Experts of a small language model.
Size: 17 layers, width 192, vocabulary 8192, 57.5M parameters.
Experts: 24 experts in each of 17 layers, 224 SwiGLU neurons an expert, 1 pick a token.
Training: a variant of Muon for the experts, 339M tokens.
Below are experts of layer 14 (counted from 0) of a mixture-of-experts language model. Rows are named router (the router's row for the expert), gate (a neuron's input weights, with its number), up (a neuron's input weights, with its number), down (a neuron's output weights, with its number) and show model dimensions 0-191. Each number is 128 + 24 x the weight over its row's rms, rounded and kept within 0 to 255. Numbers have three digits each.
Before each expert's rows: a language model's description of what the expert responds to. This comes from a sample of Wikipedia text that the model never trained on.

# expert 1
It responds to: Temporal words opening or inside date phrases, mostly sentence-initial On/In/During and month names or day digits, e.g. "On June 17", "until April".
router:147128130143105115082157097132147127124107130083124161161163100101136129131181094170128106112156121099113101106134110148145156122127135152105132102161079177113142109112103142133104162108117137103111151147135112151121105132130138101137142133076117108141106098154138148151098137107153150151091170139126132123098112150152089137063165124122148117154114117175167112146095126109114142126143146095110113139121144114125093109113144118144089096133136100120103080135100093121145115152152081107078147147112143128136111151163115110146134112113126148139099172151139109102128085093138202158
gate1:142125114127101132107149125132127105137133153123082116167136112149166143091152122110114093100086108098146127142152114162119127134106121102154113106128140152129111140141144100151150110115153136099070135125112129129118115110123144092136171163155130159113053115123108191127102090093164143131129095122162164125156134106142125122093116155155132128109131116124146130129115136116108091158107107126110097121114131124125112143109118125135123118115126135112143159072167126103159113081100107137103049118117081113115095074103134128125148071060133126153116108149114104161162105092098133131
up1:127116123110131111153146125104148129130130142184112134141126116158121090141137128147145154189158105142166160068131161117179125142123138144168169131165102136151099167152121125166115115142124118125130136112161115111146108102115095174104111105113146169100127075122145121125132165088094172134164155151097145117082138156142068129142110122096128160138111152116082115104140140141112138117136125161165157121130114127200108121103141105148093153128109168115117106104124139123119080123125138120105158123101126171114159167097135148138118122141132133104126092112136125095131128147165113172
down1:118139153114106162118090108128111154133130171116117088134138172143118135131156131105142092085100159114149132139168109140077143116097140186125119138126126167127130120126136140123064113163163142130144126092138147159109097085150149112132153146097095112135131171136125121137121100134126107130108121109140116147135100150102115150183092154149128079127069137111086117076144121090132134106119114104150123148141126128128088095149143132128077132118122110161101105130101123129106171146117119069141110173090106129126109104132159116135143180139121156147147109088126073162135126107119140148
gate2:119111188132134098174100162139109133127155121115102131112080125123102135069141079086098101129153170107153114133163110094159136141109130174125112148140135158129150157100155181131124144097142090159110142148080114157114116170146094154139098114127127092149137158144115132119125105113172115155120176111093105121110100132128083166106129147107114147140144119125139169152143143090089145139140139113139169141164157175109112112105096157121131122141131106101141125123095104145085112141133137141132096114097123130168138146121096098123104159123103100141120157134092108137096143102133141102
up2:159129093141130058154103141101099127130141116102135116127092137128129105110119123103114101121141115143134121104134126110121144111167108140094101132161089121111122166169100130119108139125120115144126133149118167116121106165129128110134104104115150129118092151120108167158082121119191137142106172147116128144116129109106142142135162131091135132143127099166128127164132113034105131183116138159140171212148155125082114106090146132146087150156106146103121104122119135115136085179120149134140137134120109127149131127133114120096130118111172131144119118109090133120132184104172115117
down2:120161118120065131120133109122150139135100104130093105130109109154134103151133128144102094126101120094098128142138149136085176148081116091161100125172149150098160137179141111126106110147124133148121155133114130097146128122112139150122173125131153107176099102134157112101124121158140077114161093121126097099141112146124145139155139167147133118098122139121100159139144104153102091161122125108096185097084118131093116120156093129139147190161158106149109119136100122152103106167162150164175155134140135117146134087161132119120150144145118153151133094139146152161088137095116132113
gate3:105107125120073111121090161121129162145131133134125138139166118079176115144134126110128145105108146116129167091092163116133177133125151140105107102167135120113137134116111177131150122112109100120139151165125111112098090157193115142138123110088071120133133139118126070110125166116113126125105167110163122130160143130106134164128094101137162158113140148117143107150101152106122111088151178148107138135155157126106099117163101142127116087146157111141077102115098138133119124138120131132154179136100112099125067093146093132137163164126104137113148126160112099132135094102156114115
up3:139120124147160125142177147157133161098095139089112120132138153131159174144127103135133160112120144128097106100116124138091146147125127092122132136115105117147115170121148116144066123117138115154107123100106092140158113155057150135151132144126150135093135113090126129138163111106152136146170149129077130112099125148135167100126147155100111126152145155135106136091165129096152153142133109120131163103122166143166129148125091107111140153116152160094160069128174128116116132113105120094109126034108133127071137115121124139116093083153143126108139123155108139126124160141155156119
down3:091085106151108107122111068142104129123107152176137141121150092124087154158125089133103138121197180112106152100127126122167111120157132102109119133130113122100082141142085123123096196121106132113097116112111161108154129113120095133115106102124116115162137091084064138119135143116129159076120155079109103126106116114140141093088114123117152107109120112106143098159115101101137130124094117103123104128154113146143168101064128127124104094132103117110149151106155138115169122157178131125118146137144137151122138108159131111131104100153098147151110132120130135125125122118140141087

# expert 23
It responds to: Field labels in infoboxes, lists and tables before colons or headings, e.g. Born:, Coordinates, Preceded by, Genus, Career, Production.
router:129085062084118096119125106126128140131106136130120178157137110120128126121117127102092093140117081184130193156129090133142124108175110200103116114098109122117102124146119105138112141142128129128117171113107132157093148128122137124146135114102103135143117112096105131153109072084149113131084126122118124123085126137139111127106128113150133134198121149130166116113124081083119116071124169110121124137134150104138134127116133146128102132091112148139119088124104125072101123136127067116127143138134137151102143142146110133144078103157157152144141127101163112095144119125126167130
gate1:140131106112155163103130130158104130152127124154129156109099109114187130132141162132104102131122131128165147083101108133164151128130125159116119102132136145137127098129179143189135149147134070112100118104135132109111103108111110096136134154115066129115126122136105077154125082145161138116149122106165129135106079092093122074066151142127130110108098089167138116120154106110141124128126150146148103111140171095113140100142137133113102133132130139099143160103103133148130151119122092124129135144131176190121124154114110089074113121142124125138076096153160119118112145125171121155
up1:134136120062133147096113160148109100120118135144160160124130113089127135153141142139138125104124130145159129105130162111110189141135169148127126109129095141121078117147124142133159135116118134083116162131120124120134112118138136119151131160152128144110143159143163097113151099145158144160146120115167183146107109131137166133099137123132105129168156151139162138147143119086138125111128113140121138150123175095146078121091113118090152176098142139119104108081136084129166121123146103099128162126113154151073138148131101133154079130106107164182078150138122114174183119165113114104
down1:136131140106127113147108168074106159124140133123131155086150131161162150119133144103128108078124136166161135159098141142091199124090132096163176162106158118090184095125132120107129113169133117139154125091121123135105171131140151119127120109114113154122156147077126152093111142130124122162148121123104097139124149104126165108106155136110120135152142133133138145149112116148129158098110122127121138145118143138096108128181127128111130154121163117171086143155097100121168138115091132129122199136175163111114108147163095167126093139106143141149123145184128124154132093125112147120
gate2:100076156108106184115125123138117157107109146123133107117128091045117164135128097069123139092147143198128112095114156139089122137138147141126112114145091094142136139131134133102152111111136087106131134174169094163085076116132167157131127134154104147131133111093107144107123123105165134121137115149112084100110128150156148137158125146125149184113141111065145169121137114098138107107140082135123129140140149114145114137094110094119134155132099098139117095141102109125129117126143094130131067151128166141136115115144107126171145152132123157140111140120151112151109133122115131110
up2:126139142129119118137086153135115121143135120154107149179096120110094094152149138150130138102140132087122121135125132141123119137095167129098116128163108170066159127131096108129106110147160140088176123124095089118076097146116115176099119125153119153123119091165139117122154084097166063119133131105134107169149138106119139091129099124132106147109111164142150113099146117129116097094111174122130109118157138104134145176153128089130133162117127116126112108125142140064143152133087116143147120120148157127135170104134128186146146155143130130160150102144139072133155101152135120087
down2:154114107152138128126109156154127129140143145119118135128169079122125142142117115147164143152180163118191132103117084142099148132118149167077143147139154122154108153116147111097131158133121060127128126119143118120083122097113135107146131127124147133129126122151103175152112121142099139157168117147127109179150118123086148102133110132125147195132098167135124133140159152131124148149192123124100131121146121108121119141114146099143132138133103105071110119083179111094153108161111152103144159174145126127141179104124145102075125099095157110134125135129179143156119138135145104113
gate3:111108090107113110146124132138174157144102154102097158162195143116152159137088134084110119138121148124153126136124169100106114128125150154077116121141146094116138095109156134094155150116120149176133158110102197146142152127146148106118158108152124100117146124121079141119133100128087110122098120105122116144104139149091084173122133106107140128118115115155076148117122088142139128110156150109113113155079103104135105135115149139132155136095119131167142147118112100113094130085131150137105108169147100111102109082149092115078124155142151140177170118121150124114138102134125128098
up3:125188103145116128103108137125109143129115153097139131135094148141106113112112129118109131115124107119215149127114135160099099153121131123116100101158130129116132136122124116134117126141157135140125099108101098180189096115114101109135110141108131062107132140093104143162127124171172106152099145076123130146154121103110135107086111090152153071125122132081100120127104136118128126159138090075182096141122164136092142139152145145151158143130138139150083150160158137088143163089117126159121140130132140153114136129125112112103110111161100155123109151161151127160160110119124094136
down3:159117073138107117104157099137134150126143138095103154126099106120159150115142098118150130074114146129102124110085098137122102192138117087082178090119129086150105190122119088145153137114128154141118141105094144131113146150092104132107110146099132147169154162167154103128151096152111137119127150116133143103135135112128126106142139115116135155117149124086124171187150105161121148078110183100146140114081155136102107120125122129134148137127159122115120121161104164130117115111141130123100131152186095128161108147085162132098156144151145164148119146146105115127128109143149139121

# expert 18
It responds to: Capital letter or first piece beginning a person's given name in tables and lists: O-scar, L-isa, E-amon, Jimmy.
router:149121104123126108111128137159144109113105124090111147159156116120124149140104114177176111091130119168112143138124129116130133163132125144113121178170095110130109117116146134145113155095086124123096101147091104147086113161145121102094113143138116176134095134094109151151095116111134118126097143147100065109114170135115105124098150136134133136161069127166147096153132072089115122119134110116110156125126113116102102145122086150128143125143144134152110119136171145135126088148104081125116124158091114109122122122146091123092078067146105103118092128127170091149128095116149167157
gate0:128096122180098118130165077117167082160081107090143137118148166124105103122132116099149132140113127156134120156120108103118142173140116152102139126091111097090079154125141103131153087118126133108103126141098131142073125139133125145135120114140073160129107158141127149133113115159143120131108116115156126114180080102107131150113155105133161112122131112126134115115102127176117135126109147112114150127101128116160172117136104113111188190165133132121135138122094151166131118086124098154135124163146123134101092148150112127158117123158071086119122118112131092146161138077096142146
up0:133138177158083136102132107143104137068149150114132175124121123108109118130135146169065126091151150139120127129129151147135145118123102109115098100154128096133184119185112142158135118118177171128148142097129102097159121101151143148154138113125119068142119117129144115151126100131128146093165101150068163102098108139116131085129109117121119112097137149111106111074123136138134101100133098133131124085111121111171130128104133136159133168082165158155084116104109074089172111125123126126126122128121124120139135145154139111153140164143157149119105138145139118171115126149087126110
down0:090143146174115172120127152112105138118111160159131143115137126092182118153114136151090146103118121146124171129174147115138082045142119117105136172135088063118116102119153106107099121095152165130145100135144097121146144080145164133102153136124147100128148091087123136144152133117115159153103116124125119117093159157121079106131133154134119118123132162134109142131145146084121127124157126146158116088170122125117143131140125145160103096061133157160159139139114101078097134110136122125114097121106140149133147141110140107112162153116105115163168123099132122138104145130132094136
gate1:151084106105124135096125112101166140117118115131113149114138138131166115169131129162090069105087111139141076138129123088103139091106121091074134137132159096099152134133142118142122117116056132141125157105136134145102143149118138167102164106160098164123142113129115100165133111130104133135108144067144119134104142118138168119156103113090130126128111098134127093117102131132181127121122111153112088138152127093123150144169153124168147095124150123094126118166137142161116138157128178061111142126183138113129124134095136130115113140087165096144097105109123149107128134158121156125
up1:128115127116164111160165182109093102106172100111148115136122098125148097113074123173150137154079128121094128131107084113130126136129148085122100159108128115154132126141134157117104125153117117108119084096115130137165160142147156124139083128153109075141083128148143122104135102174136130145145144100169104078129116133134136095123134105174081147119132153124144130105147116127131143092077149140132115155144144083158119128166114150139075132146125115115109157108144133143106139102139102103116101103109140136076136091180143139085136097135101092139140105131143113098128122127160105088
down1:107167096120135147140156124170119153091149106142126161173157119131120128117104141152158134121109132095145156095127134116121174156097073245111133139127160107114130153142116077123154119116134141142111166128120130152124139131118126170140155146157131144099125177158134117185143095123104126124094101072143152129129123132131098138130130148134096142117113127118125132177137134115128132110109120144153102107151120084132148116132109107146082122149069113150136129149104149109108125111118101173115105087138088145150108134127138173103179139103132095138141118113132134108113141155165131118
gate2:146115105110096108108147111142103124131174136124116138138176116085129108125152094101094173127108097150134119159120075107161100118169118100161117125152144087160134117113168147127112106103120124127107104080111129105143141154102137127123104127130169138096158109128126123139120132135102152101089157128114130169109156131159132121052158134116117152190096134106151166132148114149135123142134133125149149161097127112132125139104161139118107125177164121116128126125118064090171119129165134147120113128084140148131189112125146128119135108131147102163082101125116097124115136143142165072
up2:103114126100140142106163109130075117142154160175159144116171111085139156095137056119128155114146090132113155132132097082144126123109146090136080154130091107125154131155120129127153155135125141136118112103113107152101149112107149104130127130122146145086136131123090117151120146130101135133140159159093129095092160153171152124114172114134148121101142167127131149089137139113119078148153134089127145122148132112159090118134112128131159105153167162120134101147151128132165124116126148145135151159128115161105119128133127205097170164155139106146117144136133162147140143121149057148
down2:105120137123108090128124134138134154113153136171110135157138126111125123093115129132158162151142125113141109127134119099155148118101130114136135124116106115116091168096093116180108165094126104129124122134176073131124141109106109130141148098185124161135107123115114112149119149118114112104132093141134153146070143111121153130125085136136105184104126154103144130147126099162078141108144096116137168141170132126135125114120099141132187105159159103154101144140069141140182128173142134074075124078148108140169162146141141171105113118128114119108095129123112088170142106136144141141

# expert 10
It responds to: Inner and final pieces of Latin species and genus names and technical terms: filament-os-us, Thamnoph-is, Pleocyem-ata, nucle-ation.
router:166110104090160139127140110106128146141140105098132184119152115136145156159117145153111112133120135155112172085130072139102127141199114126121123175082115125133159139090141176125091122101099111135092130126103118111094117154155150117094122141107087162156141120121092121131128122106108109092118116086112096137121168166138099082087127118184130114181102123129154097152143118094104123092114132126113119149133092107097143131142090101113111112107090151167136090125126137073139116137134104126139150120108111138135139136151092172113108114106132120146136142115129140139132121063125147137
gate1:124149128139116142077152142116144125135136109099111126150152142095129105135125135151129133119095130127152123098120110114136146149166147010130120139108135101117162125126151126169136148095118095125121160134108112104122092107108149119100131186097128154097115101136129113134134115153132117104133194061122083099107129167129116132120152143148140103113046168126118118125132117108114124127112089113146136097147107128131111118117112089121141138145133170153123118129161163110114092147119119118140135131115125135172098137123123099130110104166138119129088172092139095082143126101174097120
up1:092141130097117151127144100118133158127138113133094131177131113152153113160168187129162148136137118140172105080123113138131133133131123193086123147110103105124108084176150145130124094098142148151135121146130110119124120159138145151130106139092131113105126110101175159149152100126167134142100117115105183111163133128125091116131149091098132126101150148146162146085092105120084122125117152121120108082087193124125136144113121108172169134122097143127095098117121094166129137165103154145134130128164143134092126127160121156126135133106139168163121154154159149140162118136165120113
down1:115132098100131113102151133102131126152101105166103145102101132109158118149144138114155159106140149093133148138115134130106130116126090000140133152133130101134125172129129085170165151152125122107089131141138125167128125125085124159166082149167111150131144111136123148126134111150131119122122136104120092109133134109121132120102144111117115117102105153165131108138111116075154145146123105095092112111124081142133133121080111135155136124133166178165138111147144167100126098113141098135114134190123127115127100131106099118128128079169124110137107136087122135105131108147128155172
gate2:124101109132098136125148117106071127108163119124135151126149098147119189137120130157123136102106163133056152141107134165120169153122169139102099118115153131126129136091137116142140099126132168128115132129143150155203118142085107133100135136109046120155107115178122117109125173079130122148116087089111150176140123151091117128111119120121115124140167141163140103174162117117142141113110116135170117132128154126142156117164132136123122155167099130173104162128114135130128099104158138128098111153112108095125132109110103126120135123130116148180133139063132129131153132113113120155
up2:130121166129145102148170142133169105152151139151154121123098124112120080138125120145136110145149111119168080154144155103111135109131106106143124116145139105133164130137079121117120121145158114119137113078103124107078113067113148103147124099128143133116115127108129115160107114143119154111079155150150118119122119129123158098162083186097162167134109088105102178098092149102124116135108192096131127117133091137138082127142144138164112114119188129122126070072165145102113132164109139128156140102106106109131081126115125127150133130134118138131114164148164153146093114132109139116
down2:154124134147118144100140093118111125143114137114113125127158138112153098128114192102105145143150128132125085137120098162113122102110144203187124167100144143134138106110117133127114107140164135109129113105121111137143120088125105159112146126056138152130112151120111124131085128119148158121141140106202128121135156187103148121133065129179101130142121132130133136159120147154147118125134160096132161130116123119112138104068156169162118100097132084149151093124106118114112145148170121136126132161103145160124088107107132090144135141139142101087139158157137158118088132091134134106
gate3:151109158149132139111139181131118128120153115126149172106101127124114129142126185149096144157140132110083120176089101134143094116100134150106121094089108093153126126113138118094104118109111142146153157132127134174163093095086131150158184108087115114120125105092130101122129107161103120135105132110121140142127129143132141129140153096138103100143133122095141125112156119113076167169139164101096108097118093126146121086100104116113137155102133143097132138124102164119114150151134135101151171164137099111216194094141102114124116151116138139120119140164105114110126115145137115146
up3:139148146121071146150154156110093110140106141121119111098104160108145135133091115140120108147151076156140117119145138127112137140095138108090083136107154113138156090129117122135146179159156135140134153149112145134088118087140120123154101072069166131133117135108152146145122063119152149142132101144144159110148138115115157177159137118103162165122145086126143086140107127142137120150151135114122115118148121087178081150078107128115127119135106146147133117111136128146140161157121141152127124120115137142084112151066110123163174143119068143134119152150143108125112135089104169144
down3:117107123145159111144101137104125122109093126104139117078120140105099125112166100155087154111128130094160146095109133122171140138119131123129162094132111158077076118119088126103155111103104136119172083147118129152101159143100137104140120160118111129099147124109100155102115098113140129132143110136174168164092125128120142149062159164106155141120104136115104130116073101130130119104104121135134107121145178098143148170128104150126152118117146134105121161153101173104108138172100118122091113142126137122143131206144172118094144108135149129109138167163122122151109137112106095106

# expert 8
It responds to: Articles and possessive determiners after prepositions in running prose: at the time, of the 16th century, during this, his, its.
router:147171099101142116110110126104122138124097117091074139122148093138134130182111119129136078129101110173100167132118149114140107126113100113102120149165072135137106134095126149149112117075141135133111136092091113170096133144154149094142134161091095167143092104106096139184137128119123078105127126142095170127076140150134137167161151152169164135171124155164145095119134144145138130070117137143096142136150126109115119142129116152122150099117114143153102101126155119106118114138089086096097116144103119135084137133151111125147125097147125127114106114127161179123145120118138149134
gate0:133129105132102150124144134103141076136148102134105141138133117126093125103148085125141128119126143138118158164153174082133107102111173141118122122166113150101129187169103145146136159113128156134156127109101104145108164148125164129116139098080104091106145123096128103113159126182115100099152155117120110108103139183097144161122160136093096186124124144152182131117091144125132092125125137146090159150143140143099066103124134160121148140122183091134159141132124100129146081153117105122132135103138094145133130095115141147140088114070125153101121132120108116103126120132126131157
up0:098156123142116114124120144084124101098157133136146132129106129127138145125153078106095135166121111102089184130131111086152087081141161090098147147117147164104142134165078116108126152117152164105133077123144113117106161127148144111122107080100128111153132145102161129117137118171161112082128138131109132105098153182120110167107135119109114146121093165088178136135096133123141124121125153107071101136120131143110119081143109112132147135133141100134088124149131079093129080141130131078167114140132171146125148130144102138125143119127130095110076125090141109121160133129149122118
down0:106128152094105125115122142108103135133155140120121115101099093119130099144119102140112140139109126148121140142136149148122134156172128041150156128127127095123105117143175108121125102108112141155150143057087105171152129097134128127175149117097090134094100112122110121177113146095133128151126132099123122104147140093151128145132121108122127124113132155102131134113135161148114141088159104156145095166115080109127148139157177137157148139084147129144149145160146103109093099108071129118120173120096146111131137114186108127122106175068100136165132100137110160156098149133126135143
gate1:144136130125129133105129095112135149130122109106149120100145155128096154154119101121086153143123162103141177118129138135113106171131123147116151145110083102124082119149173148111142108096142113124120117129096131131137126134131118117086113138112138117092115058128106102142114131122121150198119159123098173127124104169161096133161091112125067122171111157118134121158119141160123114094113132110133144127135139113086160151116114133133116176098167168150104132120106070132124094082160101125152144081147097133093121107137129130141136155165177155117128112132165135095072111107144137114
up1:123120140130168110137121082152165135139182122134147157114129149126145132108109112095106110101100166114093120137099106104153119133145172124165105144107145113176148126124089112178121148137132125118135154126200124101132093132173117141173142158175123122128140163091123098104083141111102139122079129125131118130138152116145138127142158105065152129119185090146155104144184091141121141084127131129140114158137128107127154098144125109126110140124147120133095085147168137114104138179143123112120151159105138131134166128169122138100169121115140094156117084119131105153113149141144137152
down1:115096113154127158113107114106134142111111133137103130163117123137154153094111173088120181129147161172151158137159170113142166090145122066156120086149137110134120126170142153132153130138080147115163137102142117192130128119107155098135137099090105126139128155171110103143138126134130098174137133149136112147160145175135090091140122141136159164141076111145133081122112147117129125136130132128146143173136130110173142130133134140106136121118091110155100181141128099104138131131091089121092139118130152133060113134113097101160150136121123091114131114115135134147084155119100113149
gate2:097150080146206118131128160115118127128136141167124173108120111113111102167102137148124139126137155143133135172115121135078102136144085174108128144127118135121102162149143132154119104062142144171106140112100140135138125122150106133112092118106137121086120092130138151157132134138134136163158162154134153158143131111120151147133151127099074110104169115085140101129120146130154144103150138163142137076097101123091103085136120144160162128138133146127128160113134182131115140120100166128123086124139191158117152118144145134097107074115111091132124110120099109106166112137103108125
up2:126090154131115129128141103145144134109185170126118081137112160094123157108155134111082133173154114112104169101107149111188129155109138125115116170152137117140132113077114123144110148172093147131201110148135135122154123167137120148115127111094166134151131180090108130156124137129089147117158092143126101204112135155115107099113128143134155141083148154082180151138133095164111140156121117125145127120109110110112133110123160124140118152132168114136140129122101102124139092120099136156127135130131100147097096146101104135154142156131121095111104111113148157171103121123102120147
down2:114150135111121095149123114136123092154145096120147115164125107079125110136137125120118164152157111116144105107136097124137156140161111191127061107091141129127119120153125139110188154095158093126110145120123124151108163154117115097138103159138173140138136096177119140134124173104129137138103167118134155109184123102091130094130174143119163123130089124146104150077162130137092141157171153154102098136132178123109105144134130118104125127120104136167116123139140110130106092119113128126091111100126172094148143172192125138124127141072121122148081108131139122135136133113149142134

# expert 16
It responds to: Middle and final pieces of first names and surnames, often South Asian names in film cast lists: G-op-i, Lou-ise, Eisenh-ower, Singh.
router:123104125141157139142137152152111120106152096083129172170162085104132121140134094114126134149173098119134155130128130115144149142161109148102128140134093132128120087135101167141109139116100108134119123095103107118105117119176178102080137113114122145159140124099130114153089096123146093133098133115132085158122147133141098120094105108127171157165134136113107125149139150111151127105131135088127103092112122145104115081120078176137122089122069158145107146114118135133116101158100105111122133210113121090157123159160091123108112128151129169149121157132147100126155083109107155129
gate0:118079120166136106133103124159138147143145140081148109144142150103100108113129110148106150119143120092137116181131122101137115143156099098130106121131148181148129128123085170132153125139142111169111137153136135119123099101097150109138101186102127120154098119160114141145127113158134082096139113086095107102127105113122096117113133105160084130113163110086097122083150148160134093132102094150142132109141102128108203079134130157152165100121095125156131152157167116097072159111143113104145120106159130076153177123118138111100144097143125127151114133145113123121139137122125130141
up0:132090144093140112108133083118092126156141160123147109125131126118107136141141167097158110131102138114143149143137127083090128098149133099129105145114168143087136173140117093135086115107183118139131118120126148110131138168177095108158140122113120135143129112175143107134131156138151114118141158153122171144135124125129125136118119138102124133140108111121109121103130172103110153145166096159099118093149131126187116161090155149147109152107129102144115135147113121180121114144105106096148146138110087095124180114131131160131165127123140128076170133137141135133076153086066130053
down0:114095104114109136194176126144107108109128136121130115100142105091116137078162114128108089112158142117082103130150105088143111134127129151123116125102126169153110080133111093123188101132129124138134098162126138108124134108129146121171134140186108127136105121127141144162105105170139148136079137131100144139150103149190126150130127126102137137118131097155087140117123086095132166107104086155176143171121146135158136111157133097102100134168092124134133164161123138116085129121133152109086086109119111150124115130171102110157119121101141118105121110133108097123167103137105157098
gate1:145150122112149145137118156163150105135103115164132104105125143139165112122147136080093139117088124123119152096139143137133151154132128147144130144140112137163168136126156131117172130094129156125148134097129087115131126097103120086160150105123153154137109137133093117122139175115200149090117118141105174130139155063130127106160124149130094136156141131124123109122123145087090080092094120125142096144096117112162137075185113134114090132131156159102146147126108131095112133170083129142118145146119145081182145116135156097161148165113144154126133118122099129126166119123090172131
up1:091117098114112127140139116132100130114167154124126140140185127138088162143111142155145097102127156103150153161131118142109114136102099141121110089099165134127149145132152152123126086165185124113100119137111125148113121133140116148149089113085122116100178093166136107121131122126114115126140133133158124137120102137147165131113151149129129097144173107114116105150115151126165147130180094132143127168130187157116101148142130135173136129157137128108097143132169161170119127117165148146135092069135153123085062099088121161123170119147144140151113116099161138123090164119177125116
down1:109104131160117087131135133106139160148125129128110095152148155131120158130141152156111072113126135134127147121106126111106147099139121192147101132124082156085165113127117186147135134139152123124172083139181124125103083149120182163159157137123105171157125148156139104137143115141156120130150159110109141150113126098100111078135123132152114105141102145113124101114128129083159122151123206138132123134141077135141142115124111163157108148135151123100099149108145164148121123161104081116138130162112132153168131127076091127128124104134131104161148145132104114104112103111127115182
gate2:140130132155105105126141112135137155151116128098139116116142153157150134091111126093112169168140107101107142118130134106161137113149099111112134126130093144092121095138112100121137133104135110099172110077082112103141145138132172099122128100127142137117066134117147103138151116091123130155139126155108115117148191090126121151138172162102111103112108127122127160166123112152140136144099109121155144085114118115131135106115101158147110066126082113153129126073122172063108124136119105161140144127171125168126096109121092099129167144116122144137135140106097166119118148135157168059
up2:101155115114102102143160126131135120151098123122134128119083132115095132149185172110096097085135160090066132108110119129096120064134141121112134128119154099103137143101118128129128132128165104132110092156114155087120130101115089137148133131146168117157151148144134138126175125132122137165130109139088105129124149107143157156125095108137126141128096145094127079186142099096139131106098115154175118141142136149161132115125134110097111115131156169074066131088099139135150152130163145159150117117132165102134126110163147156131132103161154099115142086151145162154125137151136112162
down2:138137139167125135091129123102119141104095133149134128140164140165115160111105136149141159142131125101153149137135129100154178128135139121137127121152098154149137109074167106191150169119129136136077148145139118139146066162128162089129115097128148106092122125086154156121068165132105121119126084150094159159125084151139076168112128119143138127139118129134146128132144136100101121117116121118099130100146158157110140145133137128094103115116096112138155158169109125097111094142126119114078137099124091146142087129137140108148078134101145158125086110147076133157171168126134119135

# expert 7
It responds to: Mid-word pieces of non-English proper names, often player names in sports tables, e.g. Rein-b-ach, Łukas-z, -ović, -sson, č.
router:150107116109151118167127115131144136153112132113091120127156166131108117123168119168139100162087110135105138091146117120161135127140125200106129140153075145105149135111118143149101167101111153142104120107070141157153118124121117125117105174123090119133128098121134118186082093099125134114139143124075089128129166116140061146068160153121151122151135136117134083164144118123137117121144081086159120138103150104100123095138138112117106109147121105142103148120116105122117099119135094139100153127125108105116155110129069162100148107133150155130098158135173134117128098096143138132
gate0:130174115121117146082137099117138121108154126149123151162146136121144116152142161094110173096138135109088130103157139108126114134107114110085131129145133195098141105127149079139143168090101108091127158157122123072168117132086126140143151116170108147160136143143132158115129112133112072120136162133083120088111088057141143140137126136077158098148118113125138124137143104116144158119127128116118140116129141101132152143085107119132157124093104131124196090122158133119171115150147171091140111139130136106096143150117133069105119115133139130133103150144113166098103132141134154135
up0:116117147108119141118140098112112161175116146155140151163121111132130086093155138137105128159144109114153103134164108085115152134154108134151122132110106170124120136144126093104146114101135097151159120193125123129105111144072119177075099163142148121143125148120124176146127170136151112108141157143098119137148115111128085120112081108129129144117199086109177141108130139144088147109091130122127108171153138151099121164129136097081145147137140102122144083122119071153164101119169116118126137133107092123117134116124138147119136148134113120099114139114109129110166161147069146153
down0:099158163157110123116139131142148094085109184140167168166107115133091144115147110102093119136112145140105107151096100104135148126139122099130135128123140114154159145112100170155087105118111112144119109143120119181110147114127143131145128145095180147112152157098131108115138166119111185161080136101105159103074127123144162113112151147152108126121110118156120157128156124155175095103111111089156151072163165135113145125073093121122119131104160104130137092122118080129094132141131144192143120139116158117101140083153118127100128161122123143127119137125133162122138103119124102116
gate1:152117120130126159170111090138145153103111101147127099104098161129117145135107157117096118139148135101081142160168089121131105106151081166109111087164153140145155104060084117091121119163126159157143156136142121158107142132164136115178170127132136151110105134095137142166103131138111140114134131111139111149129102123120151159081174106107131098157109141125116118117116147090140137087142152126158116152120153140115173149127153102083148164160188160093139127108128145129110110096133125079166128137116123117121138131142107119074141142129102147114164109126095149154137126143112144087
up1:134112111125116138151135116143145089121130105137121115146101127144165165145141122093106090121114178155081141118075126140131163070095118142160128112107140148186099129174116092116133097160084115132116176107147099056103147077127103100097103100117107094129113153122125145136128124109153137102167158111117163121141142088136116131128086147136109129118161131158183149131135117170148197114134115131167136100141117116124122116154109136140163106086078104129154122117130121123135119150087175113092156124133153125117133147128139126140124163102120151131106118160138144110140128108122125114
down1:139112091114115156154141096103156138163127115110096113102135111149147144118134138145104059098122107143112086101153090127128128122133132154084082105123160157177135139105145144116112148137077153130174124108134115145140100098127129131151156127122107140134098095127123115135109099132135140099144138122108127099175134105163131133095125114100132107181116147100139182153120158089135130080121138146115128190108184151130139122134126084105119123175130124102097106137125129080117111139178133130148124145144169153131146124101124127140112132148128125143119067079124167102156134152137134188
gate2:091143148115141129134119113129118136131075124136127166157140156128091164085156172149160140076105108132146100137159148094101119102096115191126152127116140176110138104125127137168140150122099145125133108073169085162150110121119150136077114147144180133143126131106155113140128126158164111144129112176124118131140112156133105134130132134141123108146107136139117096139109118104109176135160105122149100098074119079131112080109133133107139118133093111127112107115105092119112089122153140092143133185128125121124139138157121143199149107121159148117187145129124132106123166144127102133
up2:149111073154117135109148122132117120165145135131115124146148157134190115140138142133117136111177143108098105110085161139148151144145148148149136143120093121155128150093136123116172101143163138139155118181132145105126133144084175119155136133098146156112132122095143117099112112096137134137113172162152091129110076163153162106144131130183144171094114118082104127165100177092112124124117158140106120137128138122129092160124113146197106108104113159117135121101147096149120108117135103108114086138112122129160109123098134086105125133104098131116110128083130075157090130114151125105
down2:128146092126130152143109140125134119155114086115098131151138121118130137100144153134132129130133125097153120097104111129146124116140132071155114120115107134154142144115139083120082133135119108099087132128146139130148123087114099125129102196181137123162112156162153114106112112096169069114156111150115089159082136108134125096073173141146146100066094115145116094169091129136135174159148079114111127169121142105147152150141132117148121102156125124168172161107133137109153129116112129128141141172131147135143120115105128130102105135129158076101129085115153122141145084104094119103